{"n_layer": 8, "d_expert": 576, "init_std_o": 0.00781}
Below are experts of layer 3 (counted from 0) of a mixture-of-experts language model. Rows are named router (the router's row for the expert), gate (a neuron's input weights, with its number), up (a neuron's input weights, with its number) and show model dimensions 0-255. Each number is 128 + 32 x the weight over its row's rms, rounded and kept within 0 to 255. Numbers have three digits each.
Before each expert's rows: "comes after" lists some tokens at least twice as common just before its tokens as in all text. This comes from a sample of Wikipedia text that the model never trained on. Tokens count by the router's weight.

# expert 1
comes after: " P", " S", " D", " H", " L", " G"
router:153193129176139104129101145119135116158158178141138130092135176131142067128104127100141193110166164141109123160134161127118111183159136134143102126183095123082097136192026081167159116105113142140108117165143178158121113156142102204063101113086170056168077147205166104163149108117096130126048120085110120123203130140159112102159122156136115224118120163168189146140166139097073125111106144092112143127085145138163185157126095127156146136170074109158050188156117127080110180131105069124182145122081135113152134189104093122117140102148116111181106142146127126119126087147162100157073126119107180125143107071064126085143101119058167141143138085145102101157110116134135141152124136089147117062105121138126135129129096083118121138148140150108123152149133150174080182147149152
gate12:138123151152059112148127087105145123121102090176137170133118153159168181148077127115140153107086137135133130159128116125112137165149086099132151106161063100097076083117126150184136121104119119120110200135101130098163125175158156186114125099152147132163171182130117141198177122158114130148123151109109099201160186171152130115142151153137120090082085123122150187167111109100118163089119103108135151140060130108135104092134111145126081203114072083120126145105144130164211176168110156192065145094103071103134108168107081112175118198172040115146127159137160131115128178145112084167150114183189087125101166146084193118138149139152129133101063080073133184127130179160120164121118149100101109108101145117140169095138092080072114112127108130133154145172156117119162198147167100
up12:151140113104136115130158132142142149116180086118113132097126128102186200139129167098129136145130115086162119131117124078098159101148094089147129139094172170116088129083192141126106160130105129195098101147132097176181116058074122144128103068187106128123121133092122094143151118112163091119200108146149127112125108145140123164174169118173133135075055076117178124172176163146027110123071116109144162113122167130118183086181138161138110126131152065103140132094111141088107121118096132154174098133133094144117200098136076119087110130062131211138190073183161155205116180096140098094113152114111129089115171141164141153114060121121038131132139130137149129129091073105203118153087155125097122117103119134109059107153160147122157117081184148122076108127134147109125126141145098
gate13:130143159138105166065129107042131095110131161172072140102124157148091089115064128151124113127158099105108147187077195148141106154072117098168090179089136130131151133100184141103123140121094135124172142166153155129155126125099066192167153160160150139140123117113146033123177086125134155117074101126123118154190143074159035156153096189105124169196117116134094098150195108140105141149128145156123147144117124087097120085115094089157133129105078092139097149134166088085125164151128150129057187187168100119145124176121167116146168162160141146163128154145144143161172133145183126166083111170150163099164056078130132065146162105102108089133068127126099122166186141129086141124129083152091112102116107120120139129119089111129138141069138098120034140093138151160149111102155126
up13:162110096154141148075121127166157116114094129090066117132113105121124139125166095185118121121137140149130115112142140169088076107134124081165179149147179187161146126131192094090142163113099139105075080154137151135115134106092140104125153155072211108186102169089108184066123075128099103115079126118135111146101042143154193068129098132083129125113108140080114169202162117117142114109146128120173098117159158154138136111107153174132201141126126155126131069168102079157143105069131120089074128176119133131069110072187086135111131134056150165148182248118152147115179089098136115125097109110124055162088095117138132149139128098103153125093147112191112183086153095179121119154127100101147121145123139111138125157133147117135115058186134142122126109096144055147091136110116129
gate14:035122114196172158107112138119172134145196064152149125179138123095122133151141128109142124114133122128188141094130157053097186107116168121129171136083113098072051088138156108110129193134123154107106162150133138151085101143121133098126163122128140118188101168132112133185137105086078138120106169189163096186172159160144113104109101140139134128074123133179156144166147069119113127157135109099090106142140150133135079107071149198163117113114078190124131076113153109093153129122128119092140177116125154164160088103111139146105139108129108091097148144097150114153147147084070100144095127133102147100136090093088074176075125072171098154115093070131077161097086080117114134136163089141130168116082081149142105145018038095155113142084167121156141135169096125160086111099122147
up14:107179145155131105144111153164146151151112094132150160166223090147131214155149121137106099135075161157107168138111138172125143123117105189117174093111115119191139122110159108121147138194103091116096161112207134100187201119153121154151129120110147139048099088111102094100146090129087140142100181140171158072141172181112121081121197059132189130113130161119192135111136129126235155112112145112158120097091136153131101154114148159147150170128154117113144092152074144129114084174136156139088139136102115105093116112140132098102130127077169117180107117167144170094055086136067092147085081132079141155119158114107154061079116121115131147064124132149141168093166098121119172174142129155173190147114121173157117088184141179098109119122119110124143113153108131109181155086133103
gate15:086133131075106133148155142090111096116131144148099156121148087150179093168117092071108136106122119099195102116181147139139144142095090097089086157160145136180146185132075186137128083186080173223114124173109133183087056122088070105157187145170109146133141113091149101160102141113152116109153138131122148201144134110139089082122172133128133084086123160134132099129205137170147103115087152141132136132088133134097186169157167059128169117111112167128144135154114178125097135149060139115181103119159101146153181107167110114103089169107143103127025180129168133109147112126150063171130148149118127108077105085185139088140108129166093135128139147121111139155113151191182136117052126125175169079081081156132125115106169150182155127140140130066141143152137178126102135117095123
up15:102094054135111122142180088092124131185159191105121117164109114133152158148135099149185098138126136164141080097161102149134187107140098143091106117142126120097130144114092105157132117112103117152099105127118159098138157171144118065088079221095157105108161105090146099149119103134145179146131177133168196153092143156180138213132169144134070121089107106153096165133161140111113075129153111129136145136105197111123082167119179146061095129124046150029132180156130104144158112087178120123143148187141100088084120095071122099142169095109089178128115104125155126119126174160145102074109175173111110114180140141164126077163104102159105093159131083149125112159153202156101154144128156111156122110192154170133146132072083094088152148142140128172067154107076150081130139152150134
gate16:117122156066113106141163156082111156136187124088181141090138156110072162141142103077171105219064170152129093112132175143145127106116147171056090118110153096138149154167193049133102119116131089062119139113098167110141154125142132179103148127101109085071096117164102129131118149121146085111142138104117129109130106127145104109103124159156104135069052144138133093130103105095086141138159042134167087127140079092087148085173119120191070092126146075131080160189137139127075194113184080142148207199145087163085159150163097148130105122129102109135156089133180135091110112132139107169127127127131122100111170109111120131151115082113110115127135122131118055080175151144105089111154149172146119086179126132081134167139210154157098150112113104156117071130170158138111086140162111
up16:115074128155112116119110111176111176107171207086165098170089156134100057147163140171050142149198153127090123141113142126080063152113104155101162112111078101135141190131128198109152153082137170138134112129089107077106099108101132143056135136182061114117096116133151149163096136106132113149165148140108129145075076112149158122182138175181149063115171124149127156098107162142122118158076160126150102166122065146170114175142190146097083146034152110122119109121144141108168088092116151099163156099110120145159103125110157147159124128122161150148136132216177170091116101145163178136137127163176104117136096146095166127131108135131091189060123176071167128132080119153131145090056128151074153128097125156105112126166150131086123181116134110114151107062127091137118156177149117
gate17:098122085131116105133169094054105196098105147149119110120116167175139168167103159168087159111132146107094101157085121154117135150089078158123119151127102122123080094119107149074149118097159092149152123125134163101149061099117154168168137085166130073184149137099150080201148162080168168123142159128150152098119084153165099081124141130100195182079105086064121103143122162128129097092137164156117156126080149101139153090108115138062152116162118102100159105185136083171101209117149174165105129032082152116147175093147142139111121113114156071127115191109164129168158168157164072145099103130174099089074163088141138101127113141051124132132085121161142108130078108105161131132133147105165104115097148163152161143117091198196112137139149071110132092143161155158121096182167138
up17:088172092107087126117096154064129159090127150167077174157118132204109183111078124100110102143138158100115132117078142143137089130142121153114115152150070103154075136112134134095096132125079140143100108178102083122102120116119125159185102138148201089152148163164176067139183150121129141131182104119142155116163127119137097148140205134107116192069126118108074179178111126115088131114108128092106117137101160065108088137093116134131165132104123165025093075174128140166101138131081174128044093101091084154150133126174162046116174107110130096153124177167156086141131102150129155105103177084133123081133104107166122092139138166113146091086094115119137185139169083083104105138141188106166121111074109133109137130114120161130141135076146068188130121140078124169191141181134164

# expert 10
comes after: " of", " in", ".", " to", " for", " with"
router:133141149169113150095078141166156118135199152093153118149117170126167163180065131127103144159124064135120110163154144137143149156108132127101152146181093156142087163125082090071129090078091119120136069174133111112127086192166087177138181097098173076157097158180160060125176165187132174130101098103124127095115138133173106059112141234128118152166154099167180114118096145125119109126184136165143119145082117126133235183124127166158124172072164151142128156157115099095136161146124109113109095116096143108183113135117082168076159100135149160169088146139135132168091104100153087156110103178132148173141115082155160101112114110114177121131107134124144102084056151114152157169110109097110163155059111093104093172086097094099084163172146161130136143132104166107123152144165120
gate12:090174085046097154086105133101122103120148160156151205069164136119086105132115136114117149115139094105099126121120092082153140074124112108108077116172151117092024086107103111203134150146141111128119126146157075179137089070157031170102136094080129121146142180148112119125183137091122157080136122134140123173070137111151102144130118152113076112126139138147143108072162144118097072092127104113164157165114125130133108097134131153165147157110160158117154112101158062142138144169151116139076110076108116112177170134094078140148136152199097099140115118128148095185104086079139144134105125168096120119149149113136139087145217123152173164104137069120108084118104075081084050162231086145148067088112140105183085126108128147124157101159153129148128185113123144149131132133129144
up12:105129139153130134125081176141176112079122137161173169110176152149107102110220151136137181175158110093129153157154117084144097062109125149115112121172154111105111120166185116200164105175145133114102105101135106125179129120138081157176097096114137152178149107088122101158187132181137170147170144180089175146160093117126071163191149191125121163150178134131117143107194094044114127147129137106144159186192138130130169141135168112147102115125185113121126104107166112118115102159142154112141103101087078163137142051130092144148128132132192088123080126159123152158118070149145108105113123151148174171148161082126104092187154127163170096125136137162094157097115135099087114187119149153133118084135101164219093112124111109131181103198164084094107119135104180147128113113183192
gate13:156144100141108142074129060108093131081107149121076138136094168135169091161114104071109111112148115152087144106148189122147070127135136060128112129171105107084110107094133079146202123169087116100114167116112071120165115186144070167135160116164191101131177154109131146206183103146223110093101143119164199082158132098088082146093177159120139104160169134142062184090171108101142072124176101144109105101164136095128133092211120157156187193144045175060110121115124130178168099148125157089142135109145158143127116114075105115099097080120151130143170126149161146157156183115107087131120124140179126131141121120166101122125127142067148078100146160140127151142118140149107149102139147144119161200148141144141152118106089098134129156182113133117150123133119078075130154129079144
up13:097107096125140104161147154145124133116132159079072142145107103171196115160058093145147150131124096187152149124149160125175169172077148127151114181100113122104118162097146153099139114127049076136113129159103092147159160136203093124169111128128169128137142122110128074124180110113138106140157111110123126123056197112141089118076141116154126123106141091097127090145070153096119135132205121150146158119182159193201103072086160124111121150121099122148167127184116166107120156133102137120146159131181123065119135127086169126070184135146127162190152121121170094093101109074098095142115136133214142099139091146152058147116125151074115152116156057181116112121095111162149145134140133154084164104197151176116161120077163118100131182071126133114115164154192117065064132122084089
gate14:122077161153115156124072155094128113148135184102195137164078144074127120108147151129129076130087117107147191129127092124152097097059116102133113124167114152098059104165065108070104055106144125150148082140133157129100138114125154136115090103094089150133101116142205097117101108169106123145137144098099201113199110103122056149204117062084203167108159107191103092113126153103091167129148071090152160125104143119170121115149137174158124137112109104108101086141133078102097114164173080064094068076181122084127077095172097164182079149127133104125124127166094113116112144114161149152086108161126188178099109130142163130127124079158151163126126118097117168103109135104104119107102126117176140115100178095082134081151167132124109150119108124099101070123155181162131093133100187
up14:111137163169153139154091142132152124093168047104086195071215168118088147142149083119084150173124196104082150146153168214149163131136124161135167116146114140119127101159114110118121089062139111135059096095109162149150090195145100191115149156181185147137127083167132079058104165146109145129120118130136126108109135128098179115130156133135141149143180120135120119140108137123137109071141185092133118102151108136118193141139178190100112133192107229082114116137105130127113157130105158093146158165128133162158070171121153120044060097111159189115117157120135148105133104180123161141133138096171148117080157152122145146122115128119146116103139137181127163114166133104174181140097134152084144122094156143231115125147119094076120088130166125163155088126122162093148144144179109
gate15:150134139112110139105075138121161071107156136153113103089107077070215148171131095179137123124229081137119166112159120152102166128123142161116165175131137108138135128128166096147112115174082148126182200104163091171101125127157095136126054129114089100120120114170128094111124183193092100131105125167059102139149114110071094169132108136138121150127086092118170112205208101152117045187111171121123106134104107170102143104116111113161181083111112135148107154171111128163079126103128143149166094140150172130140161140129132103123134126066107116092172156122138090090126095156090134156123107094085069102089106150147110141131097126132176143161092088147105073040145151066091112162078140114128113116165117140103186121100131081203150158139132163187159126151135172151119180103113101
up15:150123067168151139140141112140126095118116124164050157133133132119156109165059140112110147110118082141158128123161109050199111179133119146130128030119149172128129087151078145146116142155113166114119118070139128059146175164166111121104144139072109210158141114123109156135151076128082175075085085112119127121122090122146165131102109124115157107115048166127158161144084078112085149134118102097146104178113130204169087177139119107065124187098124052193134138127131105120139150109108142184197160124110167141153151140062088154138136182140106111184137161170137147107148102156114145095132078100120123178101114102085095133128129133118121222084102156162164186081111157132160098076126116067128161161159125153124130090130103169127153110110112157145138142164136136104100156118145054
gate16:081166160129088064120152144083137140115122109137043185091143157112090107092130099102186116148109150120178130087147172124152084178153133150166118173096100113105064148135181125098226099147113152133117086112169169079130066114130152115187110140150133190153142101083139113161119080106150089152125111074164152106148082126182133152171123143127114142151099174108111147137141063100142132120110146150128127119077175109086163118175138155161050143096118112192184161163141142184168131167117112129109167096133131126111179128119165153095198086118161142125091104159084181118097178072121209132107089136116116126176110145170141096111158121141133127108116147118119124078100145149203172155085179101079133089088136159140143136148143092162086120119155130152127064120120134168185145146074097
up16:140073173110110126120175131214121175076141136049173107131189069084161127114096114166146114103112076146125117126139143199186122131142119126107122137137072119126135137072164104138093154092090161084146090133129179091086119190161123165125136154135139141102114119167189117144121224097087097095125168140151110124152162146118130091111194133121106118141150183167093105133124175058175142176126112029112120108092140123167136115160050122144140210140150178088116125150157142125053133137113132158113193146109109094146121129108144071184115114140143063131067165104131178153152106130158117082157099185111136100147132145095151131073066144146154126116146146130103085091162132094160141120131160137121136127202127160142168133096094160142109111062182123160159127120104135105118141139143104
gate17:098165166150082067149133135114110184081165068139158105160119109165118120153153152158175139175083161152163116140171096149122101095113111095102097080081156055124037095173125140095129147085130096091132118116168112097180162148139173168099138104106137146131106136201120097084135149102121120114106095103133097106154098072181112093119148136105110135123173105139157107093119107095127171102160086070151112128097161106155168122147152157084081158134140122139135075129121136116125169098089090132110105153165144184118155158109192155093111198138147143153084143087143179070120114137149120121133141094148126096103067153116157094116062138109142128147138127095107168167046147128121121109073221091087148127112181160138143171125097075128111116199111127092094058114137163174157180196180134
up17:168153110150128151206152169141197095162164103087141135160143153136154095111132077096130136115145075156126135139114183052095164106166163128151122120130042078158121132122120153134119140129073162134086121070112083101142072125174179112121092117094098122167147091131100117218111136116164141136068165150139140165081101150081165152144115154132173157130154104115168131071039148142157116113112151152121176111114117175139116092169134108180159102135102076098104141134143135088167138197156141117182141121131119134113077076129183142050167130100192112120133124096134079126095091147063136136119151102158092176151124065158090144144152115146074101109083171097151195120142133137170098113108088159118117144099123183133109171164142164148193081077096118128145176138081106117098121144096148

# expert 5
comes after: "\n", " |\n", ")\n", ".\n", ".\n\n", ";\n"
router:127176132142153152104119141120135101131156182112155132106083167144168125156134127138126112098150113092097129143164132158104125138177170150093043162114143133116164103140132064135131118081121099137069177179131113111187132201159172157080173102085207093171135155142202099153123108129109139132109095089115055138071132133123133126127152160113109180122086172137182146130141130104183083110115130163156095107060171120149175102165127118172091166097099102145163183185164104134152163126154116104125067131126131130129137127132108109102126146118129100122065104161136160100116119053123057187067103158093109115163109121146098139170156112096132134143080082134093061172083137092111168171087137060070124093085127128043114115074133148142096167160189164131108106132141145169108103145179116
gate14:175146161145136131082128160100102079119118100084116113177151150127102095116112139069147177164120106099101157151143111097188134116145125111118141079136154129070130134107104179151113102063130074119144136137090156146096058140110156121080148136090158089088140132098149092100095171066143117122158107121097131101116129150074120081145159136044120173093115087159172139079050140204067129157150179124123131162092146098152137165155138109173141138119098144040082126133134140163113115084169113130112118116201071140098138114139125091126137097125165189148105141120091123143084088156135068180105169164108110126137121167113132137148086121138128128113122165128143125069108128114167159104164046053109066089151142157110209184129100197156125145205111124128103130103162123159084139164125187
up14:181119163159142136124134145124123084146062131111094191106121147121139145172085150154108115168123144138160098142127053134123109098186160136202122154144176115157150117142141120143097141153181142126157093111139136143153154169127134138123155089125093112149131144127152076160127112056161193142135087126148151135153145154128111120132140081108071133156106133073119101161124071165082104179127061136193155091081140112132120120138081084174140139149134134100140020166174217126135103103112152167131153060194078136137142149110115080166103132121204139169178115111165135166174136098102119152115084122069158101117100165054120179130132128017127129173091153105137119119089123079158159190088127092098130102133159100142078180131098130138115086145161081144138087092123101155093131130120118
gate15:136075144121157183104140112108133146132177114073106091144127164086128150166119094087162099087095132156111090132133172047118055135132174126113153129145138111156095151160098132136076133146176101114103158101114121109200160088146167157074099095136118145129125086099151146083139130184173116115185132212175137093100153118162140115152073149131118150164141055145110121198090107085100136102115076129097139134159145157071151074112095069091116145098132141192115170103133131092127135133133092164140175144178164124158121100151133018173069149063105076104120088138062128078085128133110121120088107159114109151126132086088088154151123102134181134153097119149119126147184186132111134158122206134158163155126069123093080167120095099127074117152136110098127144094131099099111096082157112
up15:161128109136194106119118149095108125131123090066155185079117174133165161119083112102074101103212068190138134092136139048100103108131125138171163143084152136145096107146090188133109137168180194119105141120168113080121142131139143127124090155145089134155096109174175113121146158171141111131131124215146116084119089142117162158135176163116145180161200126113149111108095142133148145095135111129109107096161184130115121091142174088092155157169116168162168108110140129134107088150085115151129110084118121136132111103182116026121134159120101099163171129122108118077096170117119184146138099162173146180169088068156110119202078054098106146109149121061196131132140187096099185098092123117145154138171112070168089122103152118128112171141139132115096097098125122090083122141131159
gate16:204113067165165107123155125187124119119170118131165165067102091182194086116122128129162127173103119137180168107105129155155109130137099198127061123141108159160172142114062112159174128140103096142109114154076073162172104184157158109103101136077150153154161114130093184163127130142147173095123158113150090137128156171105122076140116185095093121151111118154115134128181169107158149099205119174150097063185130115141091090132133115125145067126189138099157185123125167147109128165131077145142094144160093093169126106102149133115187180109032133165138141073093168133097116130141161086093118160157180161177072120165105135136137167183113075136113180110123123106126117092083145082149141139121080047157172154109143152082124103186130111153129147143148120130113132153133094141158105
up16:173126071134117191144170134136109161158144127109151109106161137141150158176113109159144103144138055114122140100132152096105160144062099084135131183110044187070157103221125149141139168190179143097150178128138092113088099162105141113127148094160147121166128122104159099149119150126141167076118124162145133075146085145144151150087164112171168154130122179106096101151098110088147158130151101153131121199150130068164078138139128139070152136110133086202094104088162101148132119085094177105087108115108092093096069107122133127090106172063132101122102091186097138167178041138155109133150155062125138108102116111114105098134193133080173143132101104142134140168093136103194051113118117135096138068137131144104112121099121145093113129120137144056114142190154150162094152080114081
gate17:147167127076186143152188146122180123139135083188100070101104124125181191148146100127138114079165102145140145086137185144105146095121153176118127147144168161131102135126163155088172113156190122140086111141160067060098126159106129118152184112106116152086117137116107066151119113115069072117131080094092171119104105146131121102147114135184085092180145141133088097165128167207087172118120094079114119123102158164166153166087110106111111124138095118131081117179123143023126130171099075158126138108191163137113099140211152117186110195143130099178146191123130137097201129144104115141105074170189140175123137108145118105114110137118169128108133161085131130131097140166134113175110141158102109108126120099139169085074120148112090139138156151193062188121127166115116123099143107
up17:089075118096111083178086079189102098140105095104081078167139161107170123102116150157097083178096131083089128134122099128150109079161160067139119107171106067158151138098112152112145130091198135158090154154119099114093085148107138178115198146099090132097125164136149159089098160138162046098108109173067113090157173104085117192111114161102140141060178118116174148099089129180135115068124096128123142151148174048122124143163220077117136167134110142147119162111080096172154144106168098120153097230116151078105166054069153099138127115149156171101140102144128083145136139122114084064163152135099124133131132074127103146152125110101173151104179113104151127130112135130119079166130110116086144131131109109141116181160139125116151129127139074133110100146155122087145084106163151
gate18:138137143108136131109100151056105085086136165102074237131102125131162112163104082152070111106183113130123148172205091124156084148120162164156142166100083114180162125156107194110106071174092167157144151126169096099167125131142131058144162131128146029123123142066127125157121118095117150129148163135088172121126116109139152152096076089117128110130150151126114192087138141112125153096156081159140133149114124067169142132061126114101126107181128140156137169140166088053104074178128146116166130134093092099193112122064048105105136133115108133113108149100178144147083126101104138117079088108170168094149141152133127134084143170113099177136130121107130165143094167155124145093081106118130117084142079128164173131093144113091123159075122114133119141210123109133182170160160194
up18:094111159108127126130094024164071094111113107113123180110124110161137135154114114200072090119139136169142141053153149117085149114132067153109115089095107159162145118144122140120107084111048117092078152160181116169108107146131083090107123161108176097158115138125162113183141139080112122134144163105151138145102116059135117102122113137135130131129136127128146126092121119143113148085153075128168108163079157138176133198140084137120139146212112083156080122157187058142146064153092079130124048160145195102136085131113126100116186158145138134097111164131127084124145143168121107123145191126135120137132071152152091116153156120066076134177084167096100116188137162120182155160159097153130109089114117133093106099114176126088163159033184116158129143160089145158127134194149164
gate19:124153076152092089187188208079144133171116100188149101035119140141156102080186175129139209140117178132090046124137110104152088172098084137159096185182172134086183106148101140133139120111130152111098124100178140170117089108158129136130140159135099147075115126123115157175109127152101079171087145143165137138135120121053131165178181120152125156124159096166141135117158088103075131121118160127141146081108139161117134154137151115145152107081135097105159143154157146074099186124100098188145135089127065122109132179143134085185162091124119136072099128174081104100129141126112113118113105130103116182117125110118085148133151146122166088151109142087120072124207153124132086114160099115145100094157188196159075159154177136142135196080093173104150116166100085133118138130155130
up19:134096104148128090189148116120134168127126138152147111108066090168174185129162131145126126127082097149113133151103129096118204133098179090048161172147147084116167125140134124136128117072171172081132113138185156138133084144133150133170130107127133137182176102147084131118128099127158113181190127136180102124102099105084146055129145070151107149137136118088096025113063136139142057193051153135135110117109198130139138097200123140068114126133113125108116123124110125152158141089210125108132111075144102178119122132140108142145102121162143195148125125153052144113109207119082115166125109187131129132083131108117090097122097078147172091111165132106067134218114131129105173109134096149121134091085183150139126170059137151138127124099168108132120140119136111116056120145106149

# expert 3
comes after: " b", " f", " t", " m", " g", " w"
router:102169146213112111140101170136181136186136169124120147075138149147184091086072141107122130133137165085080111128124137136112125149175128089124097129184120125108093079165060143114101152133131097137152070178090121099137156187155145203100185109121172069170123150154156109097135081141092125149105134114132149157171103113141098060142134118119080138170116173161156166095191089082157067123165115113137124091120120088135200155188132151164113146144084142155113124081091164097088205121155118111142099140102110092133142131176105127129102104141148118113110111129141164121128118121162095105056057139074166116179136066148147121146094125069165165139104086151139107169104128153082164201119126097130119099116115170082139149137097107166074114078164137088163155152147149134084173172203132
gate13:143137136126056115095098161109068158061115181099122138089120137133113124148145090082097133110096117093125168094134145100137085110113163134108120087149125125119121097170135107162150095091111135168119162123082157138068177093133078092148147113074102109118128115145176121107158179166124129186169120082140124135155079196164170163100135080190092136095118183164100133095196160166166147135126126150117113157113104133130136088087156110110109178198136142106197162091171089083037141091100117119186134189106097129105111183140130145095173081167139119127172165117097209153113167137116122107120085091141175164153083127139096104156104132038155166090133060095090161137160116141139176145102128109157175113111085090121152134135132093158115141131132159154164186102084107128168138149076076
up13:144146128159070149087111169160082147133105115087118121119080116100106072169171160136108129111106180148195172133125101156126107081137162080153077100111106143119145142134128155107112105225125102129136108155173168021136102104117063142066177109101125125125152121112154104155128139132130119147153135111120143147141152108169124061136111119065120156173111123098131126153072177108108142162107106122159043110114143070127169101120125108152126125158148135173138185162123198140138121124166051168130187121125106169092185098132139174122118155048152132152110175163116055151152077182058143117112121179070097150146135124084097144152168136171121140072112132100159108128117130116134072113166138111183144160132109143124081129208140150156131137087078171156131127171129128163150077158085168
gate14:112135173124108155104088132157155160202134144109097181091114125106177141091090188152135123151117157180071115145141111086158135109112124134119071116159070197174122111164131140168039134118143102122130136160139071045113113125173094096170095106122107132056089192122177174131129096135107070118122162114110133106053169144077145139128114088114128173150148092095124167171179115112097098150151150153162132101136183166150159125081127148201108149133107167096100179114080152169107075088180131056148118075195176191145138138158134145098176091117141077164113113130105171112166055127143096092116094131065166090127111147161144146140162137160130106125113145138124098145098121118131129158099170170147133180100108112097198098111082126112124098149144151148151116085145100128172102117162124
up14:197120164096114103163129126161100135064111119102115153178160118121066145140120141185150092151101101162178181121140078120120095122140093096105079102103148143129159191132095159108111158119148182152122086132118138161124107101008165127132122170108107050164143162153178189205138120104131133122126114102206168129167159124075176137128121121134107093125099128136180168146102174146125193141127096139098092119082165105129146050101181154094123121115104159200093132124115117143181162136115143138115142191095102087183093121145185168113156218127133117151152160118164106169111149122091159154084127144145118151141162132144199122127128163085186114136119119097164093087168107127137155105146087133109139131099116163098124055114133141168199141060164103104118139156087140153101117121118120
gate15:131111215105153129115117110069161132150125131096111146131121121126165144091111077143099078165153173157182125087200125165079131143102158134101114149110134091091108149182081056156132087095091149128167188187111159135136137120124109117104169155122079097069145154132111099113167156113095156144134050106133137129194177132114145119175095097122118098117171127138117128148157146068146071027120142124063109158152142102168102171133105099049074133155098173110140149135074182143167103124103092093069145100131113138136082165112136079120103087134085110168105105129192131038140079106079136088146145143115121111162091116171088127130076106120158113110158153105103103085135108122150180129124105119121179143096102040093170089110097180183095137131154141097115145127109106133117120143160123
up15:154117144205123131169124160162127091159119082108158125149104161161109171130193158124085131143084174159140145110150117120112153146093157077111166074147133142136073188146145105141142124041212109120122076128154135104122055115123153140116098124134108124162117088163152166183107165096146152149201136114124150134097077187156180133118094166200171144114101126178164128101112106129112128157166119039123131106135153119139107080123173102184110124121150138080177112096107196133141141154124070103142160135115061117136141117111155138118116113104115152096119098173128143162161153102157127186115073142128138113117120091167198086156172105130132042097146105177136130116173136141187106083149129145094146168141146116147130097156176179181078148136151118095159091078171105057155094168158074
gate16:137092154168119104172143153184169139115091121158182149097139138169214149114148090161175070182107124078163094111133116172102136137172134149118133163129090083104116091089087075091146156110102114143149102139105180133152103065101128175166140126129137147157118113152149129078154130130119130142234101132104135122131066128106137162156113119168158125104122097149075178178116146131132124109131148154136104078101159103137162140093177096177123079179105136107097143095160129128070110123161137148144130150116094127083084161078158105126113097105127118145133064105189073098107131129181140125085080064115183085119143083115049117072126152130182152152189121080104126122175152125116076052102141051145142108112175069071110127139090078095152063153157107104106120154136115104138147165120096
up16:097149124099110094153092087068155158088146179136157087123139118125149195184104086102132121141090163128140120096095093142120138082113122171123140133104114137133152087185142068127134148162138150067106082158122173116072101053134122215087073160101095178136064116166168098095143140133131177078108139146116155157107143076126144107164130137112118134132118126131167096123104150090112105110123129119091119127191141091121149144149112159142131154059189110163024100124057165145131080151121114049109125152071096110102124083145115178072128128100126154124096193084144161119131161145087179167165113096103182132146134146125167145154149100128116160120164145066123118096101097118108127129157138194194113139094124091194129189100121072154169098137174123132102133189186158106120114124122171
gate17:137154081141092173091112199113100161052153127121116163112104169120131106121128092111106148128101123117204139148160117159178107099115116053110052138134113176083177113135160116130108084138149123164139139131153127149144148063077082112158159130181107129135110096158141104146142189155135102194152092159116097125133116084150060183130144133157135189075133108153129170121141135165109122134120222150093150128147178118077098119088106142144075109185115183126116121098128206157118117144123101114100091176095150136113126090105158128114121211137132216155137164143142142085162158146104149141117159189138125151144152088094132114132116077122105123147122095095094159190168074146157138153130173131126137105087149135118168125150123042135161149076077149072158147176043143144086178128141117
up17:106150142156135171110088095164119074078155114096149161145159120181159070114111121117136191154082115158107177099160138147109121153132111148111083176120159188158165134120160078064132098128138166139135202144100136098081136105084092083129141116116129088108105139146019124099113126137139136132117116177192102114121103115154116171104088121122128155152168120156136090082118147113192132107119133113092178123170092174125091137118159122175154141152110173052065105125157178149102155094149094068128133153112152182176132125131193127113147180137105136180111114108066100110112137133136147141112119155103158112103137164127116127160124124129107163116118120067089176092111114056152163114065092171147157141115168093161105100094040120091133102063142129082145119239103127156120159158197137
gate18:093092128197129144127161108104123145170090109136177113117075175183102140116128155101169128117139148134043162133145140149138129137091103164145162149128122128106162087133141089153108118171144086049128120097149153106099131120103216132047118113151138111089178060102168135153173095131090157109172128171170160096137126154156154149116101143115138168223168102136086145169090106115173090165187138108182157095135125093113162065138166195155098113102222127109104099114179128193147118097101106137108112142101141113111167115164130136107118118155124098171080106137189113170120093152166136132113142091144146147171129133077069112149150053147117105182091124141140141111136127132198083138124142117031136108146124165130126151122152155070184107165176106147167116132071130109130167090127119
up18:112118111091085115081114137160116092124136066128107121080120142095113137150142061066101076138192143141109156156164175194115069129112118120139118110096158113139091095081082163097111083117103181109143089144073178134121071142155049097142126124167104137166105116129104076091118102052089099148175055148161083146100059155128161105119143117066117144173078058094139119061124108122102125129105096181099131149160170110188058117151122135102127154171127146160172053155150133104136186128125191137149155117142146141134111109142138128107107100096137159104128107075151158179126124169183155138143086182118109136138116107147057129119120174126160085123158076119115121148139163139102125120100076176165102109155144106126113083185145163158097068097111109150082143143137130171060122130161156